Weights of a small mixture-of-experts language model, trained from scratch on English Wikipedia: 3 picks a token, 689M tokens.
Below are experts of layer 8 (counted from 0) of a mixture-of-experts language model. Rows are named router (the router's row for the expert), up (a neuron's input weights, with its number) and show model dimensions 128-191. Each number is 500 + 25 x the weight over its row's rms, rounded and kept within 0 to 999. Numbers have three digits each.
Before each expert's rows: "gets" lists some tokens that make up at least twice as much of what it gets as of all text. This comes from a sample of Wikipedia text that the model never trained on. Tokens count by the router's weight.

# expert 18
gets: " in", " the", " a", " In", " at", " by"
router:524502535479523506508518505501502520459544495477546521505448491520525462491497497515479507487516503524510505503500524530524492481513498470485507506471544469502502516512464517513493536475530461
up0:508512482479485505478468530474539500458475524509437492523505462505501506471495518511535494517495528534486506490497500521513509516495469450481481483444486486496520514468489527517478461470475466
up1:487496463502499433487437480477515538482543498492496519567463502519511469480486533500467508502481477500466506495491517513493533532508509497490505472514476503520476493476482499512469500470532535
up2:506525510533503522486542482510492514499485520461500482526479537478516511515516480456498481476494484483481474531485491529525534488493519507522517506514569508431474546521484499480560521497540532
up3:518506490480478516489500467480484533479489490479508468490495468518443527551499481537475498530518501540558502553508504496521498478470497528462512497485542531499515496487480489553502516470539487
up4:525513498476531509502509495537526480471493515521552455515512522477453454542493454535526506487475527494489529478483502563481483496500480482515540477474526450449472512501476592509499507469487499
up5:513490528502515514489466483501482546468497539474479522548497456494508509499532516502468483526487521481504503500504524545520513517512496503505531472456505461496499537505525497517476504509483478
up6:513538493495512533518547504495470481507482489534542471466488479566535516507524509471508522482531511536507506515485486550511501454453464476472463467472513474488515534570515505494502484480484463
up7:503514522457484498506548494474534508499540468477501492495493500485508504516514537540479479501487506536476491499487460513463458444504443514451491522457499497476507491451485434510513513491538454
up8:483523501513531459524511474534488506495544461466522518516537463496489492492487511497474537474469495511505502503518528500486500454531496483469519513526491560503541531447535473533481511498486432
up9:512518487512502552576517445500534512489510504503541471503468510512510509548487494481449508532516486504506452495485495516496530479540495543497480488500523555508459495516494502495471489483550500
up10:504559553456504488483510546489478532485501476493486522505493477461504513496537511498510510522553479535470482485507551495526512517515526497513508524516512480537479499495538503514505484498515511
up11:545489514477469477474446484526500512494465488503478493524518517516520541491494497485493511476500466530449512492497529504460534490554509523546488478493513497497536521473453469510452512476488496
up12:460536514468493491511488509477485498478491538542486492456492502479527508522483508489451469508477449475523507528517516504540518483467468493539527491495522494507485486488520494486449491472515468
up13:515512520493511447498514472510504490503497481489497501474481512527506460498504484487467517484492509486493474495496494524491500489517518497450523512469488518518452470449497497519471492491486498
up14:514570499474523465531530483511475480488503496503545566486471468523523483518532496550476503487494524457542529525529534494537517487467505528526526519499560540479471509474534505501537533472487466
up15:545537504521510519500503536546471518534478547490476521498443471493525489469502492490514496521503528491502488489527532502562475514511517499509510519498522499511538536512494472464503512478538501
up16:496443524507504530509494519538517506495528498524553494526468440496501519507498520494506508463473481513515574488490503495484531499470456494518523500479540504464499567512468484477485502491510516
up17:509517497456471517511506480475499510482470515531519502538492512495515517516490502520470493518515490527536494471483503517521478453480474481486516481529520480504487524503495501533504540474535535
up18:499496502500462500482492525522503470495479475532511466511493388468505528464475501499470501482551519498494518469468511517488498531470513460438479477487521459513500500487496475523489517482532504

# expert 6
gets: "\n", ".", " and", " The", "s.", " but"
router:482469511472539553487485524486524521501534469517489543467499481505520575486502487511535549504510476463478451541492524494525529501508466517496533494468564508503488497490518488497465479497520473
up0:501494527513523515460544476492528486467552474505527518499440486517487528477487471484539540495529515521491487557505467516538540478465535472465520479493542494477467479485515528508470478463494507
up1:482480492459501491508463492481507493517523505485523522525504454488509569479491518497493517472507498498482519480480500488486527497518481524517490502483483529466477442495544484513484476497456522
up2:502477535508522552526506484543466468459453498506495527525463475497500520506544529479486540510507495499506453527445505482502523461456496489499501522510507505514551522510496475451509437505466527
up3:511495480515494505543501465508502452495476494491539520530509458474511507485482532477492519481467507496523498512495525489508554511537502519467482481480549533528445502524522546532454461510518442
up4:459490482494507504523513514507521488491507504519494524523512507492517535495533498495510486542513498502523483489469496506489515551518477492479504443520545506472489490476525505461477485460494489
up5:484536484547486480493496485500478525426516470495493515517503535481505502507499468492458532522465483487490479505502445498503555499507539477506490491525475495508496528496495524521504483501520485
up6:521499457503484509467535539507469503538532490477538482506509450464519524511530517485484516531512525518480462518467458445525529457495483475501497473523477471482462503490498534524527505504495510
up7:529523509564548502480527518489507524461559485455532551541492461544521548459490481549486558499493491488489450510488480523529530504502537517501498470510543460490506518486519494519509470475496552
up8:489510515522496560515477500496488500520516490484499517523489493501484472506553518528509493514494509511462502477509517487513531492482457534508505554520481528415487483485495518512466518499531481
up9:494467470511527498504491479546524467537500477471494512521497485520510501450496490506459518520491528510514459527496525484496533499526450529478494500531461458520485488494564438508513503534522486
up10:496475538525503513511497470522498515520551494513548522497510470513507518505500506515495512477509498513486493517488510500542519503506504535530528539489513495454489533461499487526438504488456479
up11:538492519517523499475516487480509476508511496506554511529491517501511479497475473525519508586493482472475451508485508521523541505490514494537527439497538502480508455519511512543461492502501462
up12:492488512470500510494479502505524531501528482496555491491511489530501518501549543499530525506493511492542472579522496538537502464498485479509541489518501495497457529505463487507462512470517490
up13:459514520486554521512486502479518474498494529497525486512456482547479491493507508497503491494523501510485553517534487525507519503522505461486486551477460508451472447524506450529462513483480504
up14:541534472476513501478539521475475462502542489532497523497489519527492535437442505502496522486530486499468514492503509503558517501489497533514482499522555531480499498504433481484493442467504464
up15:515505515483567491450556487484503445515490477532468520519479527550516535494474488521545509479525532524480503494528477477477510513528521472453448500499553494491494498514466505517499461468481468
up16:521494485478502479470516541517507462517507471490517518501464397517491543475464455502503542500510469475544471506447486473504542492534519475504551465465515431549494519493478493493506464464496520
up17:461484515507547561545473515502569442498535495477515503473498493519487535534468487521487484503538459503510516549485462513539501522500497501474501533500531480514518497488520449474502499474473472
up18:511554516539500498483517532513519480521512481507500543507490477509513456512536483483505512516509473495482517515495526537502547501512504489500491523508537515493485533498535514551448480512478455

# expert 8
gets: "\n", " of", " for", " to", " in", " that"
router:473506478508514497516513475521495510474446517517514507519525512473509496541494509502474520524504498474470496497460520499518517447484498463492523511514510505468481476517512486497474472483472486
up0:506561476522518479501522485498498525453538499482470512521530474491477470526503541509452507512550491454525483490497513520549461511454480492487436430455538473476474498500529476488550544498485487
up1:498525495469481512489483486481513500479491526462472568503480519461526516504532524504489507551454463460548504509515491483559511504508485459483514481483508527515508478500499547462487495486501425
up2:546495454488519498493508501488516512484481460510468492475460485433524511516492485517500515492478495528499495532468482487486548515471517513510513506552487504535498531554497472504486463509528488
up3:491470503513528493538517491506495506447471482530476503479533506446482494498491509529490514476513537521458527518484491499545517504496510454497502487500494487419503500559480470464474521464482485
up4:523473487502467498506528501492478534450511488506462479502511523482500525498504530503519507490532513515504507477503464503519505457475500551527481533487511467466498514488473485540491432505492484
up5:519501534509518450477505509516499513530521476500494518504501493512522483532533480518486536498496503474512456509497475507495482448493469484485456514510531490501480460509500523532500512463526499
up6:491508435469489490486487485498549494485463488528516549465505497504509523515486554487513522528499475472471495495446513499495498505520471427541497506517477455526471507486526480508483486493510526
up7:469496492550493509500492455478504552473532497488528496511522504480500490535502501485494491534516463508514484528508502502527521477537503516494498506496515525467480484476503489513499552516516468
up8:426506491498505479480508478485455493518466515511504486455466476461462507485508498518507504528535562488558498486450554519516477475485506542484551490525510486488472486504502489500490511502529532
up9:488544538552511492513459497507477521459555534493510461488481481463518500476504517514497538492537509516485428512485499530477513535498518530483524485503502535447458497508466482509462482509482483
up10:475497518509487492535472487484500504437501516507486547490490467500500504498494498523462497518498529513490449465500491531547510531484511515484528490523513474424520479531478480467476517524462523
up11:546566462473532475528467492506482505492523491488490516491502490530465534494531490519477520510515502503471465492499481483508531454519518478534500549503539514496476536529499494462462527439479542
up12:440505502511505541566520496511488494498460551531512490527524506474494511510468496520519498505491512483532491493462513519471460492461509469477445489480515542499520495502476495473504471480528484
up13:456483485513498531491525508504509492518475500510454487502499524484491495507501528495495506518501469521510443506481527524508525474487479500534486473482497536481519493481470504530497485513479533
up14:469501495545481485475536549510514539491500497461515473519467528467492523507461461486498473528504529469504529537475491503489492481534487491488564488509469505537487496514485521511498502511514502
up15:535483509471476500526507494488516466494496516555472469467461478489522517498498457519470499503471494510478450492478480490470523455481507455442449527516515479523470491495519515474501497485520490
up16:497460486502513511506510471498503538482499495484502485515432528492487519505464526542515497513502514465480508521470498475502480491479472475477524463482526513519518522499482509479442474483518504
up17:484487489496510481511500501496497530470499525497467521497512540471513499485514528531479511499483521495471531498490488511498486437539497476494521521515512507493512487545539470466466429460493500
up18:467518527526524509549494447497477528462493456489479508541505474474518485516485526524501553519505512537482493471529510476549486478518528538442515512530533502506485489504514532465501503531469508

# expert 16
gets: " was", " is", " a", " were", " as", " are"
router:491509472494488495544553489494545481507470514495524486464518519499474542517440537511501533511480481465502464542475529539462521481516467459519499542486514499511502499516482492534472493471473478
up0:528464484489488488469507496492504504513504502500486499490510487509489523509522502545474543535492458445477494497463467497482535494520555469500537515489510445460465528494475512479506515461470462
up1:468464466498516485479557478507499496492505499490521477476482513524506504495507508554488500490459456532512502484468495517479576506481465473501509503526468467472516518494513506531485537502492505
up2:471540516531520489515477543495513489534483531496497494483535508508488450534466486522534535495496512503474503513471502503471491496540505543539505518502516457522482487531538487488465433514476482
up3:460509477480494463498494499498490518514488537515498558483509532484507484509451483531510523490538495475460490529477541496476525478512501470516501495551477505500496492548504480525503449463498503
up4:503535502516490504489515476470508487512510529468522538501531508453526498512496474535518502534480522498503505499498476542497494502527456486499474532509507536456470490501480482461500502507461500
up5:516504481506508515480476459476521501506463523476512529484510489495485455515503457492559488492514498491468472554481502466472470507476492486505547534443508554562477530511510504510480485472487500
up6:482455441493534486491517509519491475491470495523500492467459487530483529502517541498530519513528482512533487544459479507494531520479471531508500520541493459496521508502486509509505492490486512
up7:501488497475455492538519537517534494494562519523546467477515493487485510512497462517495565515521530490523491512501529537514481493500435501504513537490514464498499497521463461572524490510486478
up8:515464492502532493521516477503540525511477512466536506454536509533499544512482497501492514485473467498517494516434529482469535515536495500519500536488524518524504515491514525541436513499516531
up9:469539495478484507521517514509522439481451517527486538509512486498512522530441444535504552557479507480506525505469485499513529489509490503494535456507542446515518518540500487521482509501484533
up10:503507510459498451519532547490463516479453503516503478493493513544518525447467503502461499504503510531501466510512473497538523528505559459535521499446505535471481487497527476531448507498512459
up11:509504462448538523496507496508520512516515505523520541482494525542498508449519567497541524496494451486491484528474470505481476416489507468483526514516491488534490497542483509523503464460513492
up12:485496502507500512510516490515494441499464500528513519475489489468513516499466452521493558476473517483500475519505500522503535514542473471490489514515484472476459525504516501502477514494468509
up13:456493483467522487531483478497492487476501520517494524539489521492522509512514573537509486522482509520537526537482485528480515492525449476520477501530479516485489517501499488485489498504470514
up14:501526453524498469533525507482500504480475473510513543527512523503434468506507515498490503558516508475485472510484532529490489481515461538471514506501503482480469521510462493470482464481490503
up15:496512486488479488473524497465518450498479481501498528468512540516505489530492503494427506532540480493449517456464472510488539496535480435507504487492497481516493512541487483468526465502497486
up16:480520451537528506490499552491475474472470532484497506498495492501494490524470499498515492524530529496524528503480488530524487516495491462492537450529501500492473519574492532497511462488507482
up17:502490475521476446478497511508509502482484534486539516476512498487442489512480489521504506513497519466504478484458473510473528493540452493504504489540467501492499490438525494492475516521486488
up18:481524504534457514486495511504494526493502531485550471528477489432549514478466551471512483513495487489463460495456499491534509465510524467456560482489468505518514499493499471480510486509520483

# expert 15
gets: "|", "-", " |", " and", "'s", " his"
router:490506460519501524521475530574476504508508524502479508543472517496491524531516512483500522538512534512514491503484522501477489508516518508484498475509527499485458531477492553509530473477471511
up0:538542560506514513500465541568519511520474499523479575486487487530504498498487454518522528553531507491500486514518489488538533508493517478480492529507495474442500494504520530519465492487512509
up1:511498527460537505531494489503501489517498450453511516506526496517534530475467457471470493503452467469552514491506488522508488514492509561522471521499533508497482500520475546508479511480503527
up2:474521489499511510544488500509500555461510515504488477524518472507475503551492537487477522541519488428530508531436504524517464487506507519456483479482505455489483482520464526530490506509503516
up3:479518501542521518507489545546495511481507542502487463505539484491491511501457482504479516503498503504469502508467540526520498532521503466483514508476546476538517509501546498512493481453521507
up4:547508460481517450516483540532497528502534517481482511459491525505455471529539497524447481537501534472541462506497485529496523520540486501462509445498498529498510495503512452474483458486468507
up5:493572474544511510551506529525534500471479515524450451557496526465519512540535497494530524532504516468484518533483470508501469438530519498508530458528510519497462555533438485524487502508504496
up6:516533471495519533523520488524556489527482494496471559530525500510484509484523546499495510513495516520537510523502504523494449496522519448508495499541507478486488516516490502473522497480487537
up7:516506480534486466439457514461509523519524503508519499497459481493494492438503513501513503518519516457540480507466506532532506523488460471458553499500513506460499535503516502484500542536492519
up8:477544505481456484527530481494516514500526518512534509534512529475492474533479519481503508509534552500563447520506475511521504497477518512469492544482531465463517477484399540487497489480489482
up9:483471515535480497473519520571501499509475526478548510539521461491522514519497483505527508525521504525493490500476522486478525531462447496505479484468485535485501472536506504475463506499513504
up10:457500491481557494515506526548476522498590513500493523541517518491487495487473523530484482526542447463512512495482480525512483506531491508524522517501516474485466460496523490440541485490494497
up11:466486464509471516473519517506519542523477553530496499514476499481513502517490516519452474540492491465509516475519471528492479489534506497507509480527494486508453507481520539482517493497496456
up12:493538443480487472460442510553538518505481490481467518506485499479470521461539502537499512524463514494518464495496496507492516499511477527467491465514480505463493500478477523530519518501500531
up13:452505463486494490495499461504478511486518505473453487510505497496491486454512530515505477509506471480481443504503465536496502486485528514439479500510491522472494442489533496512472434498495482
up14:451514484452472514491496511493523524494529521451505480481518525499521473508468553518515509567521479437498508516547493496493550489491483495516492477511519482528455513485508478500514479498501463
up15:524541474511556544463499519508526512497510525469495477510463507519476521499454527501495498496509551471482448483500508501518517523517509525521525493520510480477485482524542535529473501500495515
up16:487537474516542529514500526506560501509505492494547467478488511486483536495516475486487498473517482515534490501500495506476467460544516531500523496500520463422476512481470535518548533488527513
up17:496486515481496546509510517529475553517516504480487533535438503484532501470538495533470525488486522482500483486490518461509497496524535498459509482476521498478468507486499500473489468494500492
up18:473522517491505458498509487495517505497525507539526516519447475500494487481517520487492512505544496509499530486481524465531496483517497528473516505513535512465499502462507498477526494484513485

# expert 5
gets: "-", "|", " in", " and", ",", " to"
router:485515438483521528525494546501498485512506523506485486511515487532465503531486526525504480548545481512486488517480492515497522487529472485510504506493544485520509498583440499510492517473456512
up0:522483517485554477478496524503465522489523508484500498522512471510512546514484500534471510497530489483495505515447521509507485538514505490485527518494505459509473517487543452507483503438483483
up1:493482481470512513440477549493514508472510515478488503501522485479476531478485530493470500530495475461479510463451507520522513511508431522476520515494564481536481511547474481540517487483468475
up2:499490475480523522519516524540498494471510480511508525489499480514500503524516510487462501514502526497518424491494495504535573479478482504523526484470529474469470502491489452492507509460512506
up3:486527509501538464524482507497477454476500521490455527523499546499475507480503520475491528490496478484512502505465490534468534493493488443500494502526546540469482502528484510526527460432482461
up4:475506478499521495485504543513531504517499513516492482520492525488505521483491501505495543518567514497512493552454550494483466506468529464508487479469491533528481549497507502485494488509513466
up5:468513521523466482506440430533519533457505533482503521500471503515443493509493517511471496535497536494526480504518494500499521510521453485505464499500511478448485453517540512518511482500504509
up6:498476485516513462515478535517549462503530506495504544520518484514494518482490466511455525577537483440462497510487487507467506496539533475491500491526532512472482539523485555472489483491503521
up7:467494499499515560523524537506522490480470550497481514489499529498473484503490497491557509511517507494518512505514508514517502519521496521510465528493471469477511464518520441509538475523489476
up8:525543479479509527482536495521466436494589499511530504486480516490538508467526536527528484526521542496517505536508484487560531469468487486545524547458518535506513460547483494500460470480521490
up9:473532511495512498546505488558529514506531524507526510545513505453510478488544552508514488529530526526533505541509524512497477461472478505476524516454515503509455494506500535495483482512472465
up10:501502454541536523520503482519538514476498490474527525514516487532457497492473486507471527520484446498502498525479487504538517495519514494486472464484499452501514504521449509555475518492540547
up11:514475517509517522500494481531535509477540457499495523508494458474495520440486518488483494516495493522501491520528495509500499436484467545490511490492541497463487489524456464453474539481520533
up12:446516480461523536494550487492540486519509524490469480504489474470481470496505559543521540539537510530526502531481487478537508473505466498484514507493503480514484456490461528505499508484504482
up13:494486479499493487533483491511478562506545531552503486536486466501496515519482557488457544496513497490466474551446493494510526469532505507536542488480496485488522510477519441456463510472546500
up14:445506460532513493497510525511497514481497499435492452506506494443503514539548488478488484505471527463502507526463495507519508465508491483533535498495509520520487504545519535493484487510503490
up15:496506446494537507490503512518499497472489548496508471518473480501502498456507490504512505535489530515492508531489532516542496489515497440530549457470463491483564520457472518475471489502522483
up16:490463494462542467495533541505492514509533500499482546549512521516493508509512525501471513514538477446453482506458515475487557476557466525510480452511506516511519564498508448460443483443501505
up17:471500472471474500471497473504545497511510477467479499426530545503507488508530484506512491512466468478515491535518507524523493449497490517511503470480564495529511486508477536528457531505535470
up18:466515464469522490520487562494528498472492491486506483523489498507478485482482553524456493474465424437495455505499485458526509511530445479476535554529520518527516515503489500456544514497462501

# expert 1
gets: " |", "\n", " was", " ", " is", " it"
router:502502500483494500528538469534511547450463540480490485525489474462467497499457474503466505518499470484526444548501505550504532472485497509440495518461525529503504497507495511505489499461515458
up0:490487526560539499526494487528475533475463518481545452537455442538520539484512490498486488483511525513511521514518508452472487538477499503450482482458496515497508458511533552552483474509532517
up1:450483498502531502481520493488482536523495540487538475477503454473501478511456473476484492525505473466433490515499553471493492485517455480498494508480493508474486465515466509512507493496509492
up2:510529512480513486503469502529498552480538538542509490447498505498540539481522437495543496489480526470448475527527528473484522471486503489493502474528536517493496480516530477502484503501498523
up3:518481539480498488505505478505497534489458449512510522485471495474493507503486484528489489472525474480507544523491558498512479519531483459480533457483536514508504511487537480487494489506549484
up4:506484485479497588533516464545498513482531507483521455554498475488528511482552509493482496486543517519473513535497506518482483453502504501511491525481511474534503499548484513520500524484519483
up5:510484509513507490541518491523507540490504486504508523548466490472494510508472533479465483527509486512492474538477465536486487507511489500459501485512511489443473496508528490536505505479477452
up6:524527466504508506521532482542478516458525537456531450470502522486474522539504490490498530517522505479488482509520540515478485496487511523497528493528509455468467529513517516512495500509470469
up7:464529506477504508510550480529480524463515470485484488534512516500533456444526562469461521507538509501449513521483491542532527452501503473479469459542497507438511524518488541469485504493514529
up8:489493478480498504489478468496537497479459545525503485511497546554452447503474472513494488500505524503507508505479503489500538472495523488453567510492504484461527518509499506529480481531495497
up9:510511531500533494474509498509456498439515555506550462544549494533501505531463491488510502507542501501490495540501515486470481488503480504512464475534533522511477481504522462554499487469511481
up10:509496440527442427454491485496495514521486516545480490520517511448498514481503474509470495472487485506544492569512502525510556503475494462510487500507496538500494511513492496524495512516496464
up11:466514490501510478492520472519529484477480511479470504518467490484495506489499537478492507483482489487521540459461482523522525526473534493488498526470497501444480541493516516498501503500479435
up12:505477502542488533515504505503512493458480471498468476511506465494515530461512516473469500505491533521476523546463479478518535458507507501455486506514492527517475507508506543502510505473529511
up13:491505437527531488502510488507495522496493495554471522485452498461467501436521485492492502486533494492514506490468522486571488496512529481499549559513532488457493566483492530505494458515480476
up14:498478536507493492491508480512467542458513531499479510493432472510550503464523507488498532497525487477481418524486479510513470468488538501457525476482473523476479481500522515482500511505474515
up15:483495488519506474506484482514491502456492531479512493503535514525489492538504503504508533510511557474470465524503495541506504494495494519473507495517512507521530511517548521515508478492509500
up16:499506517526503512498474492503490550471521503501487522512476472493485516522466491480529508526518496471492449498486520492496502485475497481500455549551522531539509489540552464548515484510521499
up17:486484463502513505468488485487499504484497542471487524571519496534490506438478516507470492488538460532450482528500494514511518478495492474486519498469498512537520559521498499472516504451501488
up18:508523527568464493516518474496507532486493495460477519503493514466492506525477447468479532521464492469494474499498498513515534485528503469499503497508515520488466485479546504504483524491476479

# expert 9
gets: " and", " of", " with", " or", "s,", ","
router:503522515506498535483474493516525525494550535486497511523491487499510512463489481532461561516540504528490475495529484476513530489520507514462470488508516483495477525496500464540511482453486489
up0:480480523516555496507530528510439497487496491548487530512509520503481514474465493529541502494529518498448500575492514523482499485455519480503509549480567528506476520489499504501499504420482500
up1:512491520529518524470525430509529512474540512501496497493453429513476519489491513525486529496505515539497486491481488494520520477522483490482493498517496527474493513527534517495510495511475497
up2:487514530515493497506524459534554491481506513459462520507492499461515519507499518519531513490492495493495533502487488462486540499530479497524551511489512507532500527491504505541484517448534450
up3:490551473505498424464452468512478500504502506524514520526516504477520444487477471543509498503528470487494501471516486480498539492504510463439522525500505504508509500487522484523508520438510509
up4:494505535489512535502531498518507485443457492467493503511514500549524510500473518491482513538503482501501508546534488483524534507539512482494480511490480507511469508545479526512433505524543549
up5:534489520467487504478529563489570513492513530516489513468489485550497498496530504502515512504511452537495457494491485557511539485483457500505518518497536467480503472455448482537457417461482516
up6:511529507511503485491494501491512488491518505488542536534469493523518490458494467538470537506526484515476474484527502471520534528490490522478496459463521454522514527483521475507478487488557522
up7:542515544566543500489478501499460473511512500470491503503513500516511502530518457490562504527499453529541504505476506478523501518483534474501496502522533482469469485480492505512506470490479523
up8:452479542488480490512481483518481499463490486520508478521502499541512499521467507555506489491469499499509482485486533487530537502524455471496490483491516518463461511513479510496438517502489489
up9:502519491524484516501502484506530495485492524552527515469519465491501514505542472537498518534519477504499463517498509509548546487530478501479521454510508513491489496513537498539471484497523441
up10:494511504485472526506454496487521508514529481522501485531496473516530461536482465509482495483530424506475479501525507505539490500512532478553514517485503530471445481493512479496520507502551471
up11:510475515519529534491471461511509468503423509495457489525511510559466471530487502547491472486508489489475516493496489472495469475517455506489486537454517507496525465451502463517503515450481475
up12:498503508492551519435488479581558492502508487487482500480459452498509468517447487565461506498507498505534513496501529501534563455484494480474495495473521477488512520489506471516479508493507503
up13:467422507467521515510548471498481501473477459504498491507479490477515525473497484510499510519516483534525489487472494481508508505532486500488506477485544490519451474549507536523460513487531447
up14:486502526455495500488510475513514494509513522509487512500556500490501489488511521496441524468522523463511506522469531467471549506482478527457512481504528484513526506489468492514502476506523488
up15:512548495517511532508501493524537495468514577461485529485488475481499498468484513481501567503534469526473501526493523515491522484477518497490518465475485518499513492469503474529509467515524500
up16:501476513481545536525499512494551498518513517495440505541457504491507478511483511496473511507518476493506447493507516491471526479517507548459506455492505481504474507496457490509495491479507540
up17:502490478492497523506529510508491500505501546498502469469452509505498508497486462500539498474483483509508464489536525536472531468497502474484453470491521477530492489474504487536486462469491506
up18:474478529467522494510503490522472511470464482505507496543512485511553490505547492506496479507492445501498501481487472506494518486468508543447503536530503485551475513508512538464543498454499531

# expert 10
gets: " |", " ", " 0", " 1", ";", " 2"
router:496509493495489494501494480533503470495503505484497517539512492540476503500513505546506518525531498513498455518503518493531524459521494462481496508475528548494508530481506512504498469475512479
up0:443534490511500493541499483508523482476525516485534523479527505478503495546502526529468517547511475512531500486490513526481521473507429498516497551475493467496435495553455521462500508508494496
up1:512537492481484486480543482493513472541491518497528526495478528476466496503522509550499497478534494530484484494443546526551506477501474472500528509487489482507552537495532516479526473480491466
up2:493493482526483547556498469485527469485481519466504507522522483486480513468515551526478495503508501533520495486454451503482503476562493501510491543469496508490481542544516499455499501490509471
up3:446564502473484471465519545488549518465510481468508512510479522511527506502525519532528542522465540534503461554495502499508507461528513533515514523475509464520480525518503517522500537485529478
up4:520492486494467486488475544492498521503537511484524478472491552470487450508497479544517553480475450533458499496503525490544495445516495419509502488527510486478473492486454501471492474508526491
up5:497496508523516510468423531539496461489492464529499525453495484521487496486478498501536491524482521492521480551517533525518545529533469492520521476495566533520488500557480498519485491511497488
up6:490513465470510534504510483467510485548517478543473498507497479473477527480502488496531535509524476484575506532484487516537493517484500506503523485501525475506501509479495512526499516513526518
up7:474481495466540516494487524526513502514531526525483485534536476512460502476484496501527508516538471495491480507515466509509493540499480477520547504536520498527500521461537483474497500480530495
up8:515557507493475461491514511520526481509459532540500514539475464482505492495527460555509546485509520490537460498501480507561536499520538490478525528478483491511507497527483510489517500495510484
up9:466500466530489520494497501496471498464497518470496463509427466488474524472517487529455489512489486463543532503468562525525503486486459496515522502460487478479512483506501508500502486475503493
up10:493516474529500486468517513544519491443527513530520512526535540494492514512539493543462521518529507478552495506520477505533517513508473488517538503472502493477527497542492497488489491491501426
up11:495499496480502522510503496517542526514467475521511571470502476524431492456484491519516519507496476516532507493465490517505498509512479473507543495519534503487520544495465475530463520498506529
up12:536458548478495533519485500508517501486502520456548507541527484535511510453503502505520521491503538433490480486525502487450489439522530506507502549475517523502513507512523503499487484449472552
up13:486515486492517493473501508476496530497521507503492466504546517459504490525542512501463501506508517500492460515497511486524501493482468512489522464492486479508470441509498496495478488484519484
up14:498543529514517508479510456501542481523527518501533526512463502506456489492535484533502512553512494520521541511458496503516522502540511476476521486451497474514503505504485518499460498488484501
up15:484493475504468517542476479501483508526479464455488494513509450483476512457477481493480490521496540508556507491494517534509505451493470474504498506458519494529509533506474505531487523508497469
up16:485508491489523463568526479508509506453468538527502532536532507521491479551509518505489498503556527527480421546464484522508542495517515482495534532483512517499451493480511496474538484497467486
up17:546519522518502511486513476488483505522521511506560541550491513483466481484471471494513529516536473511502477524517512501509510516487490491497503499490467488510494485484487495496499465439473502
up18:524519473513477480471522506481497527484521527496489530524522536496561524502476479506496493494509474450480525519475485479513507473454488464496449533471506467508520530517421467488501482487491517

# expert 0
gets: "\n", " the", " The", " for", "The", " his"
router:509501477515506531474496506567536543473551510529507492527450485496517458525462489496499484503527464484497463517461542519503532488535497509478498504474492511449530487488494518480491497505524493
up0:472502512523480529518496504489515518514555531530533511542491506500485522533497476496477536492529504539480474514519497491469496482510460492474472487483487504455515484447509466513521484472463494
up1:476532445479442470470492511515542482479502538487478546479489485483533501483537503510458493483512536451520524490505484508492462487505482479489522511436475445502496506473489510468488509507474477
up2:521507516512485534479457505534502526531507510554531527482486490496466478502473488477502495497550511535554505515510470481471533527482510469468475481527480513531482463562495497512457526475508527
up3:511515478523523499496491490509496475515522478466535474504478462472523469490489476474503478489473512493499511525493463543501532497510485485544498508525492500484509493558504492498473513510479471
up4:511511511457482512466469485533447525471519484476507474466495494471472474503529517503514495524525454473525492513473458505526532529509513499499510518494521485471481502494484510522419492528484472
up5:492450512518541562538491501535527469464528528519471479531497507493512508490499545553491503501464508529482532499511542496474511493501538501512527510470556446521525471493520498513476473507506457
up6:517536436527505513469478531507481512490465524478523548529506558564494521506509500500525519527497526465438504491505489534471525514489504499471473492493506494531452465525465518489510471487521483
up7:493471554504482518485492496501500509526461512497521525519485491468510513462482517495507527507491481519457510494542485511467557533483486487483488539521475520513507475504535527509494446493509505
up8:529490479522515494517485496536506525531453516524507504500456468474515490492478478537526504501461540484503507525521468514466458533468437468491479541492476511497509500475490497486520529481471482
up9:494468525506482524521533535497514511503491507463482488534471549526498462526507567522472497505541472508526475485494513474537503437487493506527531483445505477533525482476509469493478475489543519
up10:513505487548509501546543489505483490541482544499472534513477498498508476487542526512493498487468482461485470519502484517528531453540468499474482530472495487502484487527496507521502520458478482
up11:521537506536471479542525554500483498484503463473489548534485506481477474489494487533497498511534537504498468497463474438500543496532517466507527472460509501566565524490454486566511526515513520
up12:501511486537523564495472489523502537482519494495519447513471518524527502488473491493486492498516521502490507534464504523510481492518486498473513505473481460483449506490483531485531528494504532
up13:470535443522487543557514460512490505444498514502478486528551518482497514533510537516536521546489522480496473506475488486468490482489498516502533498461501457486472522487506478515441478493512502
up14:513521485518503485522529489491503488502494518534499471506494495505535463493517496492533538514521531539477453519480499503511527478563462483490495445521496502510486495547484495505502516458507495
up15:506489456518514482525551503518484549487474516523503496505494530542507507544490498479487482506540454469501478470465522459494528514478512507491550480504486488481443500477448457492492510498483482
up16:496582497535482451509514481511489525496452511515476517495525564518531496514486465508518565530506494512454467523489502508503545469501485501481499478520491513514474470527508435509496494453500500
up17:472498481516509499510507478505484482510525532522495526523493495513476472522551570485528510552472491495557515487493507487511505493515466489491476508476484454507492463492504516497504470506544450
up18:530521510475532437477439476522457543460498542491456507527463517566510494484457498495499508510501479474479514518503493546514505525447520521495487519483507531474532466472529481488522502510512515